python train.py --num_hidden_layers=9 --n_experts=96 --experts_per_token=2 --normalize_top_k=true --beta1=0.95 --dataset="wikipedia_en"
Below are experts of layer 6 (counted from 0) of a mixture-of-experts language model. Rows are named gate (a neuron's input weights, with its number), up (a neuron's input weights, with its number), down (a neuron's output weights, with its number) and show model dimensions 0-191. Each number is 50 + 10 x the weight over its row's rms, rounded and kept within 0 to 99.
Before each expert's rows: "comes after" lists some tokens at least twice as common just before its tokens as in all text. This comes from a sample of Wikipedia text that the model never trained on. Tokens count by the router's weight.

# expert 12
comes after: ".", ",", " The", " where", " that", " when"
gate1:58 59 62 63 54 61 54 53 45 56 34 68 56 48 52 37 59 50 46 41 42 54 56 34 59 44 57 39 44 39 52 63 50 47 48 57 51 66 65 52 36 46 21 54 49 52 47 54 44 60 31 38 44 51 36 59 32 50 38 34 61 60 41 47 63 32 54 47 36 53 55 55 54 64 50 44 61 86 52 39 58 46 22 54 42 50 56 58 45 50 54 46 48 49 66 35 34 49 56 39 50 43 39 43 51 55 54 60 32 31 53 51 51 61 45 49 50 46 70 61 66 44 47 40 51 49 40 48 55 42 43 31 33 55 60 43 42 48 60 53 50 51 61 52 60 39 34 59 47 37 59 47 50 46 32 45 66 40 43 62 52 54 51 57 71 33 53 60 54 43 41 55 36 39 40 28 52 55 49 33 49 33 44 48 55 64 54 42 42 58 54 50
up1:48 41 51 47 56 58 50 60 35 59 41 64 75 52 45 59 49 52 46 69 59 44 38 42 47 41 49 39 53 46 52 59 38 57 32 65 54 51 60 36 50 58 42 48 51 63 56 54 47 68 35 41 40 60 37 34 53 41 39 45 74 55 38 50 53 43 54 68 47 38 42 57 47 51 46 39 70 86 41 68 57 54 52 51 49 51 62 55 51 54 53 49 54 60 49 39 41 59 54 43 38 46 54 36 48 58 61 50 39 45 45 57 43 55 58 63 56 46 50 48 56 33 57 27 54 46 54 48 45 46 44 25 35 56 51 58 53 49 51 53 49 68 53 53 52 56 62 53 46 46 47 58 62 62 56 39 62 52 38 47 72 52 21 49 54 49 56 67 61 48 37 50 53 48 41 44 42 66 79 55 55 36 36 40 64 69 48 54 62 46 49 36
down1:47 56 64 53 46 37 32 73 38 52 54 37 58 67 59 45 45 41 60 59 49 59 56 49 36 38 51 57 58 54 59 36 62 58 62 39 58 50 64 38 27 50 51 59 44 57 53 38 50 51 49 55 52 42 49 60 48 43 59 42 51 35 54 62 43 43 54 46 39 50 49 43 47 79 59 41 66 53 51 56 47 55 25 63 38 60 51 42 43 57 61 29 54 56 39 55 52 42 46 57 42 38 56 48 47 43 42 49 52 54 40 46 51 62 39 52 69 43 60 42 50 46 60 37 51 55 57 32 65 54 74 40 34 50 41 70 54 61 35 47 49 40 65 42 41 73 60 48 53 52 44 63 49 40 76 36 47 35 53 46 67 49 33 44 52 42 51 67 49 58 53 49 66 62 63 60 48 60 49 59 60 53 50 62 39 51 31 56 45 53 37 65

# expert 77
comes after: " a", "-", " the", " d", " an", " and"
gate0:52 53 50 63 52 56 54 46 35 38 37 36 48 56 72 53 53 74 65 38 50 40 38 49 48 42 66 66 58 59 43 44 31 55 49 64 42 72 55 45 51 63 60 32 71 62 47 52 55 43 64 31 44 52 44 55 43 43 61 37 51 58 43 56 58 52 52 60 35 47 33 57 52 46 59 41 48 53 49 56 56 71 38 49 51 49 55 62 45 50 29 47 64 69 57 58 51 62 45 52 59 45 31 52 50 52 58 65 53 60 35 51 57 54 37 45 42 43 24 56 57 43 66 40 83 37 50 56 54 68 51 51 48 49 50 34 40 40 47 43 41 46 31 56 45 43 52 39 68 52 50 41 37 46 49 48 40 52 60 54 43 50 69 51 59 41 47 47 43 53 37 51 51 45 72 50 60 71 56 53 48 56 59 48 53 48 54 40 69 61 40 54
up0:44 53 48 55 37 39 52 51 54 63 53 53 61 66 68 46 54 49 50 59 57 61 55 62 58 71 46 57 62 53 54 50 23 44 58 40 60 34 49 44 47 37 59 39 46 60 48 47 64 45 56 49 48 42 58 60 45 41 55 46 42 58 29 40 32 44 56 59 49 49 56 44 52 58 57 37 37 55 60 58 47 55 50 57 66 41 69 50 67 42 36 42 41 56 53 59 58 50 48 47 44 58 66 58 57 56 78 49 65 55 55 54 51 40 27 55 56 60 49 58 44 46 60 33 59 46 39 49 61 55 58 51 56 64 54 50 32 55 61 64 54 68 54 51 51 71 41 34 54 71 35 30 45 34 55 63 64 61 66 43 59 44 31 49 69 48 53 52 47 45 52 55 44 37 65 58 40 58 65 49 46 44 51 40 49 72 55 34 62 63 43 42
down0:54 50 52 48 36 51 57 43 49 39 41 47 43 42 47 46 35 51 41 57 50 38 47 48 41 49 74 34 37 54 57 56 27 52 50 40 46 55 58 58 51 39 52 33 58 70 49 47 43 49 55 52 47 36 60 54 40 50 64 43 43 39 47 49 62 23 46 53 48 63 60 26 74 54 56 61 51 38 60 55 40 54 33 38 49 48 43 50 60 46 54 64 38 49 46 53 61 38 66 54 53 51 57 47 48 48 49 34 54 38 52 52 56 25 57 38 67 43 40 55 54 52 54 44 47 47 52 47 61 54 61 34 33 49 51 60 69 65 57 56 54 63 66 43 74 51 53 39 47 50 55 65 26 30 63 39 47 46 57 27 54 47 46 58 53 61 56 49 45 36 48 52 60 67 41 50 55 32 50 46 32 32 56 51 67 49 44 63 49 29 54 57

# expert 64
comes after: "==", " |", "\n\n", " ·", "Personal", " MPC"
gate0:50 68 36 51 66 45 61 50 41 32 38 51 61 59 68 58 63 43 54 62 45 45 25 48 68 33 45 51 49 36 45 50 46 63 59 67 50 49 50 45 49 40 39 49 54 67 49 45 47 45 53 42 45 37 47 59 50 52 48 53 42 45 38 52 52 50 44 52 45 68 44 44 52 50 33 36 19 47 70 55 46 69 53 42 70 37 50 49 58 53 55 55 28 49 59 39 55 63 49 52 54 59 67 53 49 39 31 62 48 45 59 54 58 51 37 50 40 27 56 45 52 44 37 45 52 43 32 66 61 49 46 50 47 50 51 41 43 48 52 44 53 46 42 55 43 57 42 55 40 39 43 75 42 33 51 64 57 41 48 30 53 34 34 36 41 71 44 48 53 57 45 57 66 52 48 54 67 34 57 70 51 56 59 39 42 40 33 59 47 45 42 48
up0:56 37 76 54 44 63 52 48 61 63 58 37 37 52 45 41 36 41 58 44 57 54 65 35 50 50 52 45 55 58 25 45 41 47 50 56 58 48 37 52 58 53 63 53 59 49 41 47 34 58 51 52 44 52 46 44 54 34 56 47 49 48 65 48 39 52 55 55 56 49 50 54 52 40 44 65 62 72 45 47 40 34 61 67 42 40 34 38 32 47 40 48 54 44 52 53 55 48 65 50 61 29 42 48 46 56 76 44 48 66 44 48 55 45 44 53 35 58 54 46 61 63 58 63 54 50 57 45 49 66 63 47 31 56 55 65 47 65 33 44 32 45 40 46 59 51 37 47 45 81 42 32 72 64 51 39 63 66 45 57 42 53 66 49 47 42 55 64 40 50 74 43 55 49 49 37 43 57 67 34 61 48 37 45 42 53 52 45 51 61 40 56
down0:54 46 58 50 40 59 57 60 55 43 46 54 58 57 49 42 42 43 45 54 49 51 55 40 63 58 59 39 45 64 54 52 30 45 54 55 47 44 50 46 39 52 55 52 61 23 40 46 50 64 38 52 52 46 51 55 53 55 37 44 58 58 53 48 43 45 56 45 37 46 57 56 46 56 41 52 51 42 55 55 46 52 61 55 62 79 59 44 56 48 45 33 48 50 40 49 45 37 55 42 65 49 52 39 50 45 56 51 63 26 47 49 39 54 66 49 50 62 51 33 56 49 59 45 30 60 53 60 49 68 49 48 46 67 49 81 86 59 67 50 59 57 58 50 68 52 58 23 36 49 45 30 63 49 40 38 36 44 50 46 46 68 45 48 57 45 68 41 34 49 71 46 52 50 63 55 47 33 63 66 49 56 55 58 57 49 79 56 38 49 36 43

# expert 33
comes after: "1", "0", "2", " the", "7", "9"
gate3:40 42 36 40 40 54 40 50 50 47 21 41 34 41 54 53 44 36 40 44 33 46 66 36 59 46 41 53 64 39 48 59 31 32 34 46 60 38 36 62 31 47 53 36 54 50 23 63 44 59 49 51 49 37 60 60 59 55 47 62 41 70 46 42 52 59 56 52 39 45 50 55 35 52 45 56 43 64 50 56 40 36 50 40 46 70 47 48 49 44 35 42 36 38 46 45 43 54 42 52 54 43 51 42 54 52 59 62 51 40 39 40 53 28 53 47 41 29 25 52 44 56 50 40 55 34 49 39 55 39 49 62 50 50 50 71 45 65 46 48 37 52 52 43 58 46 53 46 44 36 67 75 61 46 53 46 52 36 39 56 50 43 61 67 41 31 47 69 36 56 54 49 56 53 49 64 56 48 39 53 49 44 42 38 53 58 33 50 46 47 38 61
up3:41 51 45 52 49 44 52 41 56 56 37 54 56 52 51 48 33 56 63 49 37 45 59 53 53 39 49 55 67 57 46 39 51 23 47 37 51 58 34 44 35 51 42 53 42 61 36 51 56 69 49 56 44 57 60 42 51 47 34 56 49 66 55 45 42 44 42 47 43 45 53 46 47 29 57 36 26 53 52 40 61 49 26 54 49 55 43 46 49 56 44 52 40 46 60 67 38 45 51 79 40 52 56 47 43 76 51 47 50 56 73 47 52 60 46 49 32 34 59 42 48 44 50 43 59 62 43 57 43 49 45 49 48 46 49 65 52 47 56 63 46 50 56 50 54 51 20 35 60 26 60 62 66 45 57 56 61 61 41 64 46 64 55 63 56 34 49 78 50 50 47 51 60 32 33 52 61 45 52 57 58 60 57 41 39 44 26 49 58 41 55 38
down3:51 54 52 52 30 61 77 42 66 52 66 54 51 39 29 58 33 39 65 59 57 38 50 44 51 76 55 51 55 36 42 59 31 65 50 52 49 46 45 64 47 51 35 54 53 42 32 60 42 45 60 51 44 31 46 49 35 45 47 51 50 51 46 38 49 63 34 53 59 58 60 66 55 47 50 54 77 66 49 46 43 58 58 37 61 49 41 47 59 38 50 37 65 47 37 54 52 43 78 47 48 44 46 69 48 53 41 59 57 46 68 58 39 45 60 31 53 47 64 58 41 56 47 37 58 33 54 46 42 55 56 56 47 40 55 63 48 29 48 58 42 67 46 54 43 42 59 57 45 53 47 48 40 21 57 47 40 46 54 45 56 36 63 55 48 33 46 54 45 40 45 47 41 54 65 47 45 55 40 38 54 51 50 46 36 67 58 50 60 63 46 40

# expert 0
comes after: ",", ".", " that", " which", " where", " did"
gate0:52 50 60 42 52 72 40 47 42 59 34 51 53 55 62 51 54 49 39 48 72 38 39 30 40 41 49 55 44 43 30 74 44 51 45 43 22 55 38 61 50 58 50 79 54 52 57 51 58 40 51 46 34 48 68 48 38 46 55 52 52 47 41 57 56 66 48 50 65 36 54 48 59 54 49 46 37 36 51 57 48 41 40 58 30 58 57 45 45 34 55 38 49 52 59 37 40 53 72 67 56 60 51 58 54 30 37 46 40 44 45 35 60 41 47 58 40 42 31 57 53 54 49 51 49 61 36 44 61 62 48 43 48 40 54 47 45 54 53 68 29 59 42 52 49 51 44 57 53 70 40 43 58 38 45 51 46 47 74 60 70 43 35 61 49 55 63 39 62 67 48 52 51 43 64 34 56 60 47 49 42 39 43 40 51 60 65 58 42 50 50 53
up0:44 59 49 47 55 22 68 46 75 34 76 60 47 59 51 61 41 49 44 53 30 55 46 53 52 64 54 53 55 61 59 32 55 45 44 56 52 59 50 21 60 50 53 29 61 45 39 51 37 58 45 40 53 62 49 62 60 53 44 57 50 41 49 43 39 57 55 46 48 62 54 45 44 53 42 53 50 57 55 36 58 56 62 58 58 49 57 46 49 52 64 51 35 52 37 62 60 50 37 45 48 50 62 47 66 68 53 63 62 62 59 51 54 55 48 46 56 52 69 48 28 46 48 59 43 54 57 40 40 49 60 72 56 61 50 41 58 51 60 47 50 40 64 42 40 75 56 46 28 38 55 48 68 56 58 40 46 72 35 46 35 61 78 49 49 49 52 52 48 41 68 50 45 43 34 50 51 36 43 51 44 55 53 66 51 46 45 57 42 38 61 54
down0:57 35 66 41 53 48 48 48 36 43 57 54 62 57 37 59 43 54 67 42 65 52 56 54 79 87 40 35 34 52 31 72 54 52 56 65 46 44 61 46 47 51 52 48 55 25 42 55 59 47 61 53 53 67 46 64 50 42 54 33 57 41 45 51 54 43 55 41 39 51 30 43 46 56 56 41 62 65 46 40 35 50 48 48 48 60 40 48 43 59 57 57 43 46 38 43 57 41 55 48 56 66 40 56 44 51 45 63 39 47 46 44 63 55 40 33 40 65 43 56 42 48 56 47 60 55 33 63 56 41 56 29 57 59 56 44 65 43 42 49 33 60 40 27 55 55 64 54 67 53 43 42 42 68 37 50 47 53 59 44 51 43 46 60 46 49 53 60 42 44 34 43 57 55 48 55 44 60 61 36 37 63 56 53 74 42 47 50 47 63 41 45

# expert 6
comes after: " (", ".\n\n", " \"", ".", "\n\n", "-"
gate2:63 49 64 56 53 54 61 59 48 58 38 42 40 47 55 49 63 41 35 47 69 51 57 68 30 63 50 77 55 53 71 40 40 47 43 46 31 58 29 35 38 42 33 48 48 35 46 51 56 48 36 58 58 54 49 64 43 48 50 45 50 58 60 59 45 53 46 66 48 35 71 52 40 45 51 45 53 53 42 47 62 31 56 38 52 57 49 38 52 67 47 63 46 68 52 40 59 44 41 73 52 72 51 54 53 40 49 61 48 29 56 51 58 45 44 64 52 39 41 55 66 51 37 41 65 61 46 71 50 30 51 40 59 50 51 47 65 40 55 48 65 50 67 48 59 53 49 61 51 45 45 73 50 51 47 65 50 50 52 49 56 30 53 44 57 50 49 42 33 42 47 57 40 38 50 42 58 52 49 46 50 60 27 65 52 65 49 50 53 57 54 37
up2:45 62 35 50 43 45 43 50 39 42 32 51 65 39 46 53 65 67 64 54 37 43 42 27 27 56 37 46 53 62 34 72 72 41 29 43 63 72 44 66 54 50 73 44 50 39 38 45 52 61 55 37 31 50 42 38 54 60 45 57 39 40 47 44 53 42 32 44 37 70 42 49 54 55 53 53 44 62 35 46 56 52 56 49 39 53 35 56 43 53 42 49 38 58 30 35 55 63 65 46 34 32 42 51 52 51 48 63 41 37 46 63 49 54 55 56 33 39 35 52 62 59 58 44 56 36 45 39 41 48 45 58 64 43 46 49 50 38 53 54 39 47 46 48 31 44 62 49 40 53 50 45 44 56 41 56 42 48 59 49 49 59 39 58 57 43 56 32 58 59 53 62 45 40 57 51 61 55 57 48 31 39 56 38 51 59 42 35 58 45 59 48
down2:68 42 36 54 47 50 47 61 50 50 35 40 60 44 61 44 49 45 55 31 29 48 44 28 41 45 47 35 31 37 54 39 54 39 52 50 47 42 57 28 56 46 50 55 37 38 52 63 55 42 33 50 20 46 62 49 40 41 42 45 52 50 50 49 41 47 53 44 56 64 30 44 60 48 53 62 48 63 65 61 45 45 54 50 39 45 36 59 41 61 33 49 59 49 42 66 46 58 58 49 43 52 39 43 60 56 65 40 26 56 56 42 46 68 57 58 60 36 51 62 59 56 45 48 65 45 56 49 53 64 44 49 65 46 44 52 49 60 49 62 42 43 32 53 72 53 47 29 57 48 71 48 35 54 50 48 51 58 55 66 44 63 39 36 49 47 47 48 71 53 52 62 63 63 49 60 53 30 62 61 48 47 40 44 49 49 47 51 74 68 56 46

# expert 37
comes after: " the", " The", "The", "'s", " This", " this"
gate0:49 57 41 50 50 42 41 44 45 63 40 50 24 34 58 55 66 49 53 62 49 51 37 52 43 37 34 40 59 77 52 51 56 45 50 47 25 42 46 38 47 64 50 55 50 55 62 58 46 35 44 43 38 53 57 40 51 60 50 42 44 52 34 48 56 66 52 63 45 50 68 47 55 57 54 51 58 56 56 69 49 61 51 61 42 44 59 49 44 57 55 33 50 48 61 33 36 41 45 39 64 38 39 65 60 48 63 56 51 58 55 49 61 51 51 57 55 56 52 39 60 65 46 52 56 57 50 56 54 49 68 57 42 35 50 43 41 65 54 57 50 41 45 45 42 30 53 55 74 55 54 62 25 30 60 62 54 37 60 55 42 72 44 27 46 47 57 44 66 45 44 51 52 22 62 42 67 61 55 46 66 64 55 44 65 57 44 51 44 44 57 40
up0:42 65 48 34 46 55 42 51 39 39 66 36 64 46 42 30 48 47 60 44 42 53 56 39 49 58 31 59 56 53 38 46 46 61 38 34 61 56 36 73 68 42 61 39 61 40 52 45 62 70 59 55 59 45 49 54 36 54 65 78 54 51 59 45 46 31 57 32 43 56 39 57 47 40 59 29 61 46 39 43 30 52 51 60 29 65 44 59 41 36 33 50 58 41 51 64 44 57 42 45 46 66 48 48 45 42 45 53 33 48 52 64 59 52 56 30 61 51 41 54 63 46 41 52 46 52 52 62 48 50 59 38 54 47 60 39 64 44 54 49 40 51 46 54 55 41 60 32 52 62 54 41 56 52 40 49 46 53 30 58 44 60 65 66 48 47 51 35 61 45 60 75 41 48 50 37 31 46 39 32 45 52 50 49 66 55 41 50 47 54 46 52
down0:46 51 51 36 52 30 53 46 33 50 39 44 73 63 39 53 46 46 65 34 63 50 41 44 54 59 54 43 46 36 56 36 50 30 55 51 64 60 32 50 57 41 38 58 42 58 51 51 44 44 45 50 51 55 32 59 62 57 58 60 47 46 46 55 59 41 73 58 53 57 36 35 50 55 42 37 44 49 49 27 67 57 53 57 61 39 56 51 45 53 68 74 45 43 51 63 45 45 53 40 39 72 30 35 52 50 57 59 57 27 45 42 65 58 62 54 50 50 48 55 50 50 56 37 45 78 41 45 47 51 34 54 50 47 74 57 49 44 61 55 45 46 36 40 54 49 39 42 37 44 52 17 52 48 50 39 41 42 58 50 53 46 33 62 55 43 44 65 42 57 51 59 48 49 47 64 44 62 41 57 28 52 51 52 54 52 51 59 63 61 62 47

# expert 88
comes after: " the", " \"", " (", "-", "|", " |"
gate0:43 54 56 41 68 51 46 55 39 59 56 48 61 36 61 40 57 64 59 33 60 70 58 49 62 38 52 42 66 48 45 40 59 56 53 51 29 37 58 48 49 49 57 53 37 27 38 45 52 41 43 57 41 71 45 56 63 51 44 57 45 39 50 47 57 62 49 39 50 49 45 37 52 38 62 62 29 47 60 69 62 59 61 57 45 38 40 50 73 58 52 47 65 55 69 55 34 54 52 37 55 40 43 33 48 45 56 54 39 44 43 35 72 27 40 41 56 49 65 45 39 53 38 47 59 40 38 60 62 39 60 43 43 46 51 43 73 61 49 47 34 53 48 46 60 31 41 58 37 33 63 43 55 48 44 36 47 58 51 45 70 55 37 43 46 46 45 44 50 51 34 46 40 52 40 42 53 62 44 59 52 46 62 45 58 61 60 60 66 39 48 42
up0:46 60 62 51 62 43 47 53 42 52 45 62 52 52 46 52 50 58 39 30 63 54 58 47 69 41 45 45 44 58 48 53 61 53 64 46 37 39 55 62 48 51 42 37 27 39 41 59 70 31 57 71 41 55 43 49 40 66 61 43 48 49 42 53 58 53 51 45 58 47 52 65 62 49 75 44 49 42 62 46 43 41 51 45 60 39 45 66 66 65 48 56 42 57 57 55 46 50 53 62 51 35 48 33 56 50 50 26 76 70 40 45 45 33 39 33 63 51 56 65 45 38 33 33 54 39 42 45 47 54 54 58 53 41 49 61 55 48 54 46 46 60 49 64 63 65 32 56 41 60 50 41 46 70 48 63 52 45 50 45 47 47 36 51 42 37 64 54 33 36 52 61 38 36 46 50 43 49 52 28 55 48 45 59 42 63 47 48 59 74 44 41
down0:48 61 52 58 35 58 40 65 43 47 36 50 51 48 57 39 64 52 43 64 27 42 39 60 43 69 68 50 61 58 39 61 56 42 44 55 55 55 34 51 37 44 62 33 49 60 71 49 48 36 62 52 67 52 74 28 45 41 29 57 37 66 41 49 34 43 57 55 36 54 33 39 50 52 58 50 55 55 48 47 55 26 59 60 47 57 49 43 54 41 39 41 46 58 54 57 50 40 37 36 50 46 46 50 57 63 64 50 49 68 56 61 59 43 39 50 64 54 55 55 40 45 54 44 55 59 32 43 53 45 46 35 42 36 77 38 53 43 52 48 48 53 45 47 69 52 37 47 55 54 59 48 38 55 48 42 39 51 47 50 71 42 72 47 50 59 46 41 49 35 54 39 58 44 56 73 47 31 54 59 49 53 49 63 49 57 42 54 66 37 53 60

# expert 17
comes after: " \"", " the", ".\n\n", " =\n\n", "\n\n", " of"
gate1:56 65 45 45 56 44 44 59 66 62 50 48 67 46 62 34 54 52 70 59 59 22 66 46 44 42 55 49 60 37 52 57 60 48 40 58 45 49 47 66 53 48 61 49 38 53 57 64 29 43 56 56 58 60 61 59 56 44 48 37 52 55 55 44 66 79 56 56 50 64 43 53 49 46 50 43 35 47 36 41 55 74 35 74 58 46 56 39 57 39 48 33 45 44 54 42 68 32 41 68 52 48 54 52 64 22 65 48 48 39 52 58 59 52 52 48 56 69 51 49 46 52 37 45 60 54 44 55 52 59 35 47 62 53 67 59 53 60 64 41 52 60 43 65 58 52 45 43 36 46 54 56 46 30 56 55 37 51 52 68 64 61 59 46 63 47 57 56 45 58 42 51 51 49 48 56 58 52 45 49 41 43 40 66 46 23 54 50 62 55 58 40
up1:54 44 56 40 52 40 39 46 52 62 45 41 50 38 49 52 54 40 60 55 44 36 41 31 41 52 61 63 39 49 64 56 56 51 47 32 50 44 55 63 56 65 44 45 41 49 58 64 51 46 53 49 56 69 60 64 40 47 59 66 44 48 57 59 65 64 50 64 57 41 55 41 52 21 54 33 47 46 36 54 78 44 62 54 71 45 57 49 43 46 48 40 48 48 64 35 35 54 36 48 46 64 54 53 56 42 62 38 37 68 55 38 55 53 60 52 36 55 41 40 50 39 49 54 68 53 39 61 72 48 62 39 47 60 62 51 43 52 63 54 47 38 38 46 57 42 51 51 44 47 51 64 51 32 24 62 46 50 52 35 63 38 55 46 52 39 67 65 41 48 56 56 29 63 60 59 51 44 44 61 57 48 38 55 50 46 53 60 69 51 25 50
down1:47 41 29 58 46 38 51 52 56 62 59 26 50 30 71 45 52 42 51 43 53 58 58 48 38 54 53 30 33 56 38 29 43 50 58 64 39 25 45 63 49 50 41 38 54 47 49 48 47 55 48 36 45 32 51 61 39 55 42 51 49 43 54 64 27 53 54 52 63 45 62 35 48 53 46 53 46 41 45 40 68 68 57 49 45 47 48 46 42 46 49 40 52 39 52 39 53 51 48 43 66 55 42 50 53 53 51 45 52 39 56 45 27 56 31 57 72 53 43 57 44 48 38 45 60 39 49 65 59 46 56 57 33 53 35 46 56 47 39 46 42 38 52 44 40 45 41 30 45 49 47 39 45 80 46 53 41 57 20 42 59 63 28 35 46 46 55 52 39 47 31 55 58 53 54 55 55 38 46 60 41 53 44 47 42 53 29 64 54 38 51 57